From a checkpoint of a small mixture-of-experts model trained on Wikipedia.
Training: a variant of Adam for the experts, 349M tokens, 5324 steps.
Below are experts of layer 5 (counted from 0) of a mixture-of-experts language model. Rows are named gate (a neuron's input weights, with its number), up (a neuron's input weights, with its number) and show model dimensions 0-255. Each number is 500 + 40 x the weight over its row's rms, rounded and kept within 0 to 999. Numbers have three digits each.
Before each expert's rows: a language model's description of what the expert responds to. This comes from a sample of Wikipedia text that the model never trained on.

# expert 15
Description: Short vowel-consonant word pieces just after a capital initial in names and words, like Ab-or-iginal, Val-eriy and Q-uc-y.
gate2:506552528490440467509575508498528530532439522472550548525455520571509541365460409496454443461492430496554456483541526546480476512527516514503461418590458481536575427475513457509503478510471462500508475422506532562556466450462445497466550461486524465490603486497491474560479548514460452549527512507517476539480523565547513486541577531570495499547448568454529475505498543502535478567452441493556504506470453484399484534481544477532477486462566450494456513480478494491464462514498473487539468547526557424510566501573531497470537538552453511519545559464518462484505566517490498504505496549475468507503512493506516524528458479510537463576535505482474427462509547504508503499521509563536480509549529423485509472576484561519603506489520405524543501525480518450526469457514414
up2:506449495517486501530490496537533522448481493489509439502456503509460446491487438540515494520507511564526499537439529516465478479480446570471506500460453478480515399524437520455559523508519536491556455471535525517515500519548520569370494482488444455406530504499527479472495510433514481458504573545422477543531460507515557518454504492527396606542510499526473500467537479438470486478493446471412549476532418513514535467517517441436518535467557463481591543494493488491486483470542471476557478514510516503499473530422466450522541439597487494566508495496502508574552541468448556466432472478529497523564548447466533481494513463519516548495499567480510473545455531513556493502567494554546476569466543469427466488452516415447399530522521506500508535496555435546507448500475431

# expert 10
Description: Prepositions and conjunctions, especially as in cast lists (Kirk Douglas as Midge), plus in, at, by, when, among.
gate2:454456467562436535580562569539445473518437492521464486511484506513496552499572479515413461560553449546482428415436433482528492545561492481527493514518533485522446534492534455479528484508505580515536521506534439547505501526548492461434413509478517482526546543500510532479484524450472500520556526494526469470410483563506515564465498498499532467523539531494507476547462481472532507457511511483518476595481442512503489512456557472507480509429478498488486425510489573518448437484434518451486433430478485455513496474585479529547484416511516511534505524484487474454520518525485508511430427494493457438507375518546524468483487419437476533521502535524452542483567411472563510555557529518407509491482561530487571503518495472599503465456511581544511521500499499509481461457477480
up2:467453526596425542535481542523425489465478438548499489525501528547517463483555485488441498555510406514468437407510491494513491491523488450541554442521531444499444498472536484460526518471497555496471485512602475509500501474614480430481424529513521513478496515502517530504498530487500498479515553532531503522464450566477469547481417527480518486563518518488507452553502442465482516469506499557473505548506509482478556528453501452521524505436506535506476403496430566513528421503490503457482477452480465481509509462595479541509524416518467508529486531456456481533550536510492514509502446502525497523537403547508542436458478439479429541465492571538433518477533396515552484557584574510472489485497561531479604555482491438557541473483492535565533531497519512466471457414495470

# expert 1
Description: Middle pieces of longer words such as ped-est-rian and recept-ions, plus pronouns like he and who, and numbers in table cells.
gate0:473486530527523472426504458563493464495513445501519465466552538478591479442479472558574524493470510503499504491544548430509552494439491542509447479538449538525472472472416448539542434438500553502454565440512424556524448420417555474468438497552497494517549494482498527616468587510509528464547571499518525477544465517524528462510494586521498530543549507446504417508494615554510532475474530469504439536373511512492571491456438438500453513502509538500481448509540517570515526522482490564489548521531542534534520480477417524498571476486449530439512449514499472525533483526480488486514552506451527484508518504504501436510505523465489423492504500497537521450551551516537512531482534470464507462495513480447504491503528510523503585403505484499510495569449519428518565521544482
up0:511528535499453503469431492382474456556512523495542473527517488521517528461559538474597503584453562525452476476513478551549520481490494489462484510508555587502491474485505549486505443513529546554517532513517479530586489405485592473505557506525512496510503502439522481506420508585489448551536557478449548533495512491471485485491542541492486534549452546502514495532535477529533519427465518533451540447500513461463538444487568541454505479480517522444507512522526495462473538553558462552469499544491499512534538490543406488537481579515449565484595441454464515517531556533583521507485471483489549527537491426564517485488462532502441509468505559496595482540546474429541529486539555503464513458536471534427381543456548534488454518503526579517466543492546542515539481501484562

# expert 3
Description: Past participles and adverbs after was, is or also, like used, reported, listed and only, plus "See also" and "Preceded by" headings.
gate1:577517473473460470495490435517537556473450419517486456496520512498507496430526496474490504475509450518545443496530502507497556544522488482514532498471494548536577479462480485530558408497528498455466532495475545517451490474553481551450476456491519512437538466438462439471572580512518488541455497424562521488476471501557547484509546487526500418480584489433441440512469533479507500483505492532516483505427544558500501530452451454465527515478457474571416468446533468467513471487459548531513539515538535527485495523518528539453489455519470538508492586434518488537538495457424446416466454470511529514548417513529502389613475533492456510551490470470413566484547509450541455498515414522439465523564541489459439482473533430513518533401523461563468484500492451481502526471476498
up1:466529528478487531556496537500444477511533559475498505543476503510473511569451448510532527532535499528517523546494472564530452466462491546475521490533431494487462585510533438476479538560439446508583469453479486536507478571449512473501508527445547484502508517572569539533457504481442592560501487592466480507490572514470528523484478505435463549581430536512522491486498540518450563509599552513452431480541378491535523481510559549485556482509540564454499488539521516480473468480551501446466439488472479531613557466489513478536536515554477485489448410522485489438491441542584508568543459501523462537514579444487530503416471506500548519499526457530549511516473479478506520458511539471526544511435508524524536467515495508517466484531530450486538461535506576546540529483397554

# expert 13
Description: Word-final pieces carrying a period, closing parenthesis or colon at sentence ends, like -ion., -ies., years.; often end-of-name surnames.
gate0:546482488438441496471538447453467496503508548526453531453511515562492524528523515531457523470459518462510493469485444466520516528455421465485472590559551448505547522475520426570494481489437483485468547469540475531490529494499557424520532429464485547455551492507529547521530461467537405573582541536494505407455485562545501535442468492464527489472500511495465522455470468514533479495433500566514563501587512515452536477579448432474581504498511521556520508508449513477486460511504455567533480530489539538431459523523442512479410484501564495508511509575505520559525513464545490511527540443488443601539523446567515488529528425444471516536458514441540501478555439550556519524543547471482524539474522460563402519476478459442510507494536463539458506482495428506474524500449435
up0:442445509520458522498486470499536568456462518508507506470513391477477476494502566504590559452532585523428515484605589498496418471497498496404529484533474507531521567477528482527484441488451534542470533523467499477500474515463535478522528501574454467476530508456541438545562559482493534496464486455509587492500511462503460520623520554498441516450425473453491480474526495517507523440472479538506457430470494552473496478530459527496491511492522553484589485503498598531556489490438491429504503460460399546493466539440479453474491532530483472559539469451546487476579497445583519461464498537524534471486452537528527492489493523490558498499523476602505515571513495524526461489431529523522511455471454484546506484514509575550484499501581519470553461442527459547566478492467485

# expert 7
Description: Items in semicolon lists, cast credits and taxonomy entries, such as species abbreviations like D. and surnames in credit lists, plus was, were and years.
gate6:564499434473458543521509464552533553499454541495567490549517551552496511466488521535528499546475478505556417458460487504409508564466536493480536512474529541520523528469420590519520455440480537514493508538542564490485564535627529467474488542542495493513518540519459556535476461477527502530498499581496483484538470483569540495571523504490501486510546467538543431538593584440492525525490408513505513458458521478581442471597539472513412477498484493497481491577538401582526508503525540497405510492521517464504517548558540484451515465479506518553459546573497569550474529502488479530569571457551495475498481540545493559515504486448483461497445551429552491485464507529490510519472559527468476513516574505459476480540467460476513574512471473499500488577443519503472456514513483
up6:479584452472451518417465470456523517519477578464504509463516585562484516506545516477451502467508536476545457506532458426445465417532462466464546450532494393485462534510532502530447524516449546491450491472495573471543527518577512490526512491455481510496462547541468474506518511511461478510442497515445515472505507483597435441491478521463519521473478441506493490473511531444509547478559540496472501487548521551510486508603569451464511524481506480567528580583549492579497560561519525502497407482431493536551540518476449472500536465423455421569508495540540533468547467517546486530548522482543460464502511514464546511604506494450569494530482533474557539454523585483449507509459474532453522545498467469469543504540470466450484543573576536441491528503509459530538443524526468

# expert 8
Description: Common nouns after the or a that come before of or a table pipe, such as end, run, found, goal, and °W coordinates.
gate0:498411463547449433493482476462475517493434523469487523562514559432503551551489519465563466493470480568522468507465476463582473491485455478478451529595499407466479431582502488582433531513512484449511492486459477445536480531510507516472480474455506541503512542476469542509544512518520482466457491494545481535488467428555468553389505455567542520487516548453540471499506598462539438592565448480516518351474528474539460512544484464522501409535509454566492509568511532505470523531477504484534487467478532473514495540530496509529496466527528418505481525547484495494493538420504452543585482503411525506536490476533516532492519521536466541539448433459477457521447526494548462550511415521484486535572549523473523447478533528495529512557492496538446472496540553444510497459497535
up0:503508574498505507494479487480462485498531453515591502492544423521551477522460525488543514441411507528490592530546471478457542523508487527476412454401482573549540484425503492518590516499509524458469512520517538527496518435463556510535490484478407508408538524490483454499542472499503392533467504448500598464423478507489543527556508544486472526418420500579506482539489455551500542465516513507402501564469441541545501487541489501523526556542517489544508487526460519466475461480554419482535473450503528489500510578516476467529485430488457503569537539479561489483471462463537538486452507507468487501485496502518471513524518522526484440458473497470471467496468478511404524457451516468531560540480490447537548439590506493600466542530517480512543543481454566507501574527560469

# expert 12
Description: Of after nouns like age, plural suffixes (-ies, -ics), and markdown table separator rows, often in census and filmography tables.
gate1:516514489497474512533526479537472552511553494459549465519496419476530509476570525488489458517488461547526568483541514529523507496448511509540495433497535520505541539496551508521524465509486501518469526511427541465478468402453476462505471526507491483522503494490467549534567517497468513477528571488557504495529442491427542503432487572505483493449547495490473549580487469567529504528508503502426437459535561504450493445535499491481469540513475430470485480359455470491544540464497527599445517515503514458469563520520462592587527441450479532471527475524461497492489519503524455516560526484525474600545484479506450535493444522584487533498424430545460610520480503547507480533481534359402519507560436468508484503540489492496406481492451530490501451477423510565507486473473532
up1:441520463463525465475469469482469499562449517526541562516546503467530553454482501523490513501515451477484509500525537479502468504503540489526472486539544491584504485485530544485515498565508412490438442493540532501448481485487469514480517453492438494463569454451486540486524550525477503517501560513536518503443517493481411506530475521517515555494428557502533464463456461466584486542498494571453493568501567445444501539588536497468463486438448530545468524507467475513591489570474491505450462587454551555512548464441416497482505453512549483541508552527491562445455540489477499518478476496447473573481494497547516500549555523495513509487485595392485459468433524540566506493461484534434350529559432600449528541553485526483484460504462521529509551455521546524530566492502456

# expert 14
Description: Table pipes, line breaks, semicolons, opening parentheses and list dashes in infoboxes and lists, such as Born:, (J, Genre:.
gate6:513537551493529480483534552450478422421469503479453489429473470486546533435497461495452456490482463485445445482534533499557441464566509573562456464500579416518446490505489484466470534509524477465527486514554448537509500496560449497508524463504561551484413502502505509540541484537547484434522458504555515516475495558516441524515495450446493512507462521548504491486432426549589534505486479418522501551510503531486452511506522496528522503524521468506520513511452620499537494507445549472459516400419507566501470468510548625508471479546452486431447566443542549428468538470522502496498455499513448528541506503460554539463513517472504453510522599462479545427538510426494490479493497510485470461498465501464512427503483493455514486495456475551468606488500533513554466452583550
up6:486475417548455515445450445520554527585536539522535513555503536491497469515544512527567557480538552518504558528475459481433519531438509450448538581471443450471557515505488519555509510471427507508483531487494490492473470490454539501539515536529469487518543488558492493453484512501459470546551513458458435455527484436466587444484526549591522511481533490472486500490544486508474510520499470555467438482470410469471575457495505537466449473474501504546485517474490483528450494501528453510511538553561496500509503547489438418496514508425557530547533473545540423566525485575535518534525514498501592498462524551584433459542370524476507481530507431446466498497476550562457510480542456479570536533476503483534518545415481469557454537426505497478490426526465472411481496539490428

# expert 4
Description: Articles and possessives after prepositions (the, a, his), plus nationality adjectives and first names in lists, such as American, Chris, Android.
gate2:497500470482501559527467516460425597442534484474495492496591407481524487423490586566410492484491469518508420483502503512529559453498486515511459530491497548545495464443519470475513504498556481557482578504513485479475560482581531394528514522514454572558476437490539440491505510505475417514499479475485458526423491631498513553497528600496468511488580538538521502449426431462495530469492541504463493565513511493556566470473515472478523480526525523509506485382533530540494468457549474472533491563527525509425471468481476486530568511446498573556518471538452494516499504562506456440498447518562502483495457506549551496499562442455471552495514542515515443464492465467504517467498553477502519522475532500399526425580479535465505536529507478479507487464478461479535501469511511
up2:492499428524551441539575438483564490552477482494521440510459505516527530511479487403437419492487469516480453490463489481507467536466481439519580471515494484539523529494471439451508518497531535496535450533495505475461524508543486542422435536523453498596486481480494519497479579487522505562547475444545456532518493492566544570473485504536538551548540490504447440539426545496533550568546486487549489516524501487477558450469535472481499558459489528488466474583534454450443384440541571543508543413507577529528529497454436489516437483436509539488522528555497519467536517512479544514479489476537499627551502480454535549490526429448572588524478473549542496535550458447476479466513556503520500527518528455447455558582536503495507518544517530515514438471512524520506504479550486

# expert 6
Description: Line breaks before headings, sentence-initial After, their/its, and name starts in sports texts, such as St(rasbourg), Sp(ud), champion.
gate6:461505468552462542456589476538482488549440572478442534473531487485493511557472446506551437494550539491485445521482486442468476462407508518573472521528557549432431545509468504499473465450496502508463553540487468494448523507507506540483405491554513526526513467449541478411463553515470472541517601510527464449475536512522534566520511519530486529576512522475508540492454531438483485465461522500487513565461462441553549467494481536491447462538464565451536448485530480481418418456478481542430512468522518487467535568481454526518470450531449539572492474544543508439545563541483496467455547496558429513527513441470485478524462547392529507568473540395519529451471542555505516523546547467479560589516513481520482538523538550520455489458535472441497477523534502558505475495524492
up6:483466506445436463534509465509478538542509489454476528475472474533579478469582503509542578468474474545463530500574519493539628529434521537447496516473483519473535469451512569535512537507496485500470417473486456585464508423441464499509499459516485479489535537518533498515407488488511500547476483531474545444508461542510459525509487610423500437406452574559515523459459470473470413504474528515537551524536448540489520502474412536456522457476489442522475506514527467435551543539509492530497548545406476431508466607491552474558539466472481520554502402517480438499491491479484483509507495508476522488465509486577495469516540488500455554528557527560523600487490529516450517479525500459496499508415497425479511520472445479512503517508494503508524602538523532549522580513479526

# expert 11
Description: The word the and table pipes, slashes and dashes after of, for or at, plus mid-word i in foreign names like Novorossiysk.
gate3:502562508586500489504463456457528404486515478477501498451534539503473464421438535573477444488561537480486506474550552486552483524513537490461432475522467523509474440537468507537505491564478482538524440480501523472461435469517471520481506507470477506486491433502538436566465529582507468549471534497499563498430479563422493506513374453534520453522540545418486508443520520436505435475504557616468512495420477465496547494482493494407557526469495539546505531484476513455496443533492636489474471445532485437445459494468531526582542489510454471470468472544512416458527533506542479542474501486534532523567524497536480537477522540484496480508501549546505535488495455509489521479478510447500491586495522533463409531528493483548538500461507468488536468502511452517574446469592561
up3:484554445593478420496534524479489433463459512502419511446478491407542470436455476467533506434497430530502517450515500450524485497489526469490474452513477476478558532497495521493500521472528498459503461503484539510500456497549463509540523409446407510492512455505497416585499572461524554495455544463553522471474517535542497517498442435586520482477503455450516512489545439515583468552516535500559532498452476519493502582535532591497544455519588456491505571468471521479500471561539526467487502444518491515438473473504514492523508514526477518446465521551446467502535575552497570525455506493507534559476488553480472476475493493561423473499542568462461517404441467513563571512470528499440506500442569442550506538511477545543565437514491456492447462575557454488486494492563520

# expert 0
Description: Word pieces and capitals in tables, infobox fields, chemical and botanical names, such as LEC, Lam., Height:, UK.
gate2:493525483490572436553572487500463474477486482461521475542504509535506626444458480455558520433448506535424540534482546496531465545478581564536453496565553480546519532405521520525479512511475537485544492482465532521558510544570515548484466520486548434444551491538497412557485532499463533509484460525489509518479467464520504468527489524483495468449492487444512518568466482542549537550465452456469459479381510462500490573500513542465451465554547529516557452482500546536571492534495474494507478491591555449480505389514509593463526469530503508493484479485451488598497508528559492547498482477511543539473511536442641505477512521474500474526453479483493492542494529481497523502547541517534466503470551541556604477435465538529478444456533539500478532487472501452481543499501423
up2:468421446485554541533485525457472525580461484532471478528479484523426585520483475534482532481531467482471519509499492502527521494523516475495528457420465532557446452529483579507482589477482487555467535549579514450518552502525557518425431536475586542571446483496444461486530572488518523566503522565403495473500443491552492442501508541479515426515490487483488404518516479483520522490537436443570516434499540439515462512524480519443465505539501504442527504498512511521530479490453459473494465444479473493560539477505561551480441486506533529450502469475494510578559544571455377522484487573475516588526499505424536552451610558537478478456497452512497516484533505510491502576462498496496480497501466573542518550531492411532501472512484513457515492506458444494459562513485453

# expert 5
Description: Cyrillic text bytes in Russian quotations, plus opening pieces of words and sentences such as surr-, tra-, She and took.
gate1:557432508487483441531481505489507557495499483541467508556448533559515536479421507451479493521540426485567513571444476579446533505418510441560527449498504506484545519503521489444466443535462515533516457476442472463506464527463442454480518508495491502533540453435566527473478559501475435517565498528506467535522479435516402519551469503506481529525504478543505399482446519531461486453444580482419481509523530471560460563503484466503464491498503596451481412487554439526487506472547551485548502487433503411485459480485464512480519518462430508470484466477482430547397468521519504470447539500525484485421467455549522507546489469537428549494565484538457499537472498469453474479505450412510525492542449533552482523528514478481422482573505475470512500513536481485583446542461568
up1:548488505478559468526472535458503487492491555514527518523450489542441512444484524456497484532504477447432475465425511469442491487488483472457396493480471542534540510549564539550473539491502571520503482408453474566439504468453471543475530485477453556563411438514564493475523495480454440511513507426462538528511455470494537476536486479466520530550476429583473484507492411503542496521463493513518494543497520510476483585537488551536512488498521533570507451485518413562467468477555577514476556531470500437576522547443544506446463441466408515501532548487483457523427513506504537447455535454503507396464462466481536508529456437519456533490520501475519457559497506392516467458501540465437501547518514517525537475539534472477432543572475479492525536554554477526523451599498478

# expert 9
Description: Numbers in table rows and statistics, and role or event words such as student, teacher, killed, won and wrote.
gate0:527506453454483463531461530508495502475462516524503446459485452541558541472511453513454511445495502501554578524520529532526519581555464568579520516515513534477481558462471543404527509575497525484517489523445490477505476503516585505533452517525470440493478476484515519511503492503434595531530454403478496481501462488484596599435543460503477523461496516466545534506466484535461511559430544518501580442489479532512526462437573519525436502552526447473516471527493446520541493478523517457508452478530460506461552551449512581503569505450488487510465502463528482484574474528423546476443436510511514542551398473525480465506490483450517513458515473525482519485521447440600473524546498465545501452564425467504466473490442585479492562493519453535522452424507438501591471436503490
up0:422513525509484498417542499580566499494445557458481450449466526564512543436441526473542503575476521490488494514469467541487497469465467443489483437457443466498502423472495541571532495557561512437449525480568536555515510494490438508469542445527468496449502538496561474502499477573495478522451490555526559526529499484440456461510448482485504483494531560453494453496489526485544493389498556556478456540523541513521555452549556529550481516511437584520484550549486509522515536547485463499498493493467535479503531518617451516482537525479521511511504470534490471467476551493489527557543502595488519480390542484523522466568436495510486504532454506399456462550516547470468431503537550455495527531552458510516514576492557538489470436550504466398466482578527485538458549517456485

# expert 2
Description: Line breaks ending list or table rows, and second pieces of names or words, such as Boucher, Nobody, Hamilton, gauges.
gate2:502548563526484544517506546463460481467504475441469479473463542483447472591470511512451485433514474532500464553500486400485494454474500600486532504476462491535518503500457550495503432462520540474401456453468572516477530575482452519509578492417540513456507523546563462486567497540518496481454482512515509571451558489557487489545568454493492552477485517459451477449471437479527455525458468553482530459406449551473514515511538459542503510536457455495514496507474450545551531515489489543505497489491519440458549527494492522413487478565564503455557526552563516618625518457442487433446455440510450515549515505488495473534465531547507497469446525462494494493448411530482483491474457507434523490456499454523490474483480511498499428428510507478478501450441450454500448507560554
up2:429549436503534518552564498522503466544518510528449470496505550522502488521533454567437497442495471496439491507495511438473496503519506523546440584509553527494515459492495510473601512470497560521529500496512569481529525464541486532510527545553517487477494472437541477496476491525530488451497425466445465491467467550495536531492529514485522468546570521502459513562532492530552539491531518461563484468476522509489473535517610466454397544564488446524485533461557449482460507612576525475483506508434528552470577598550523477446451496446479567516500565547488520552524529487450464504485468541559474451434492537467440555426490562599500506524459540484573502448517426508487579504479475514532534469507467540509450565435534526522540515499455514434490542466501585461494469444501543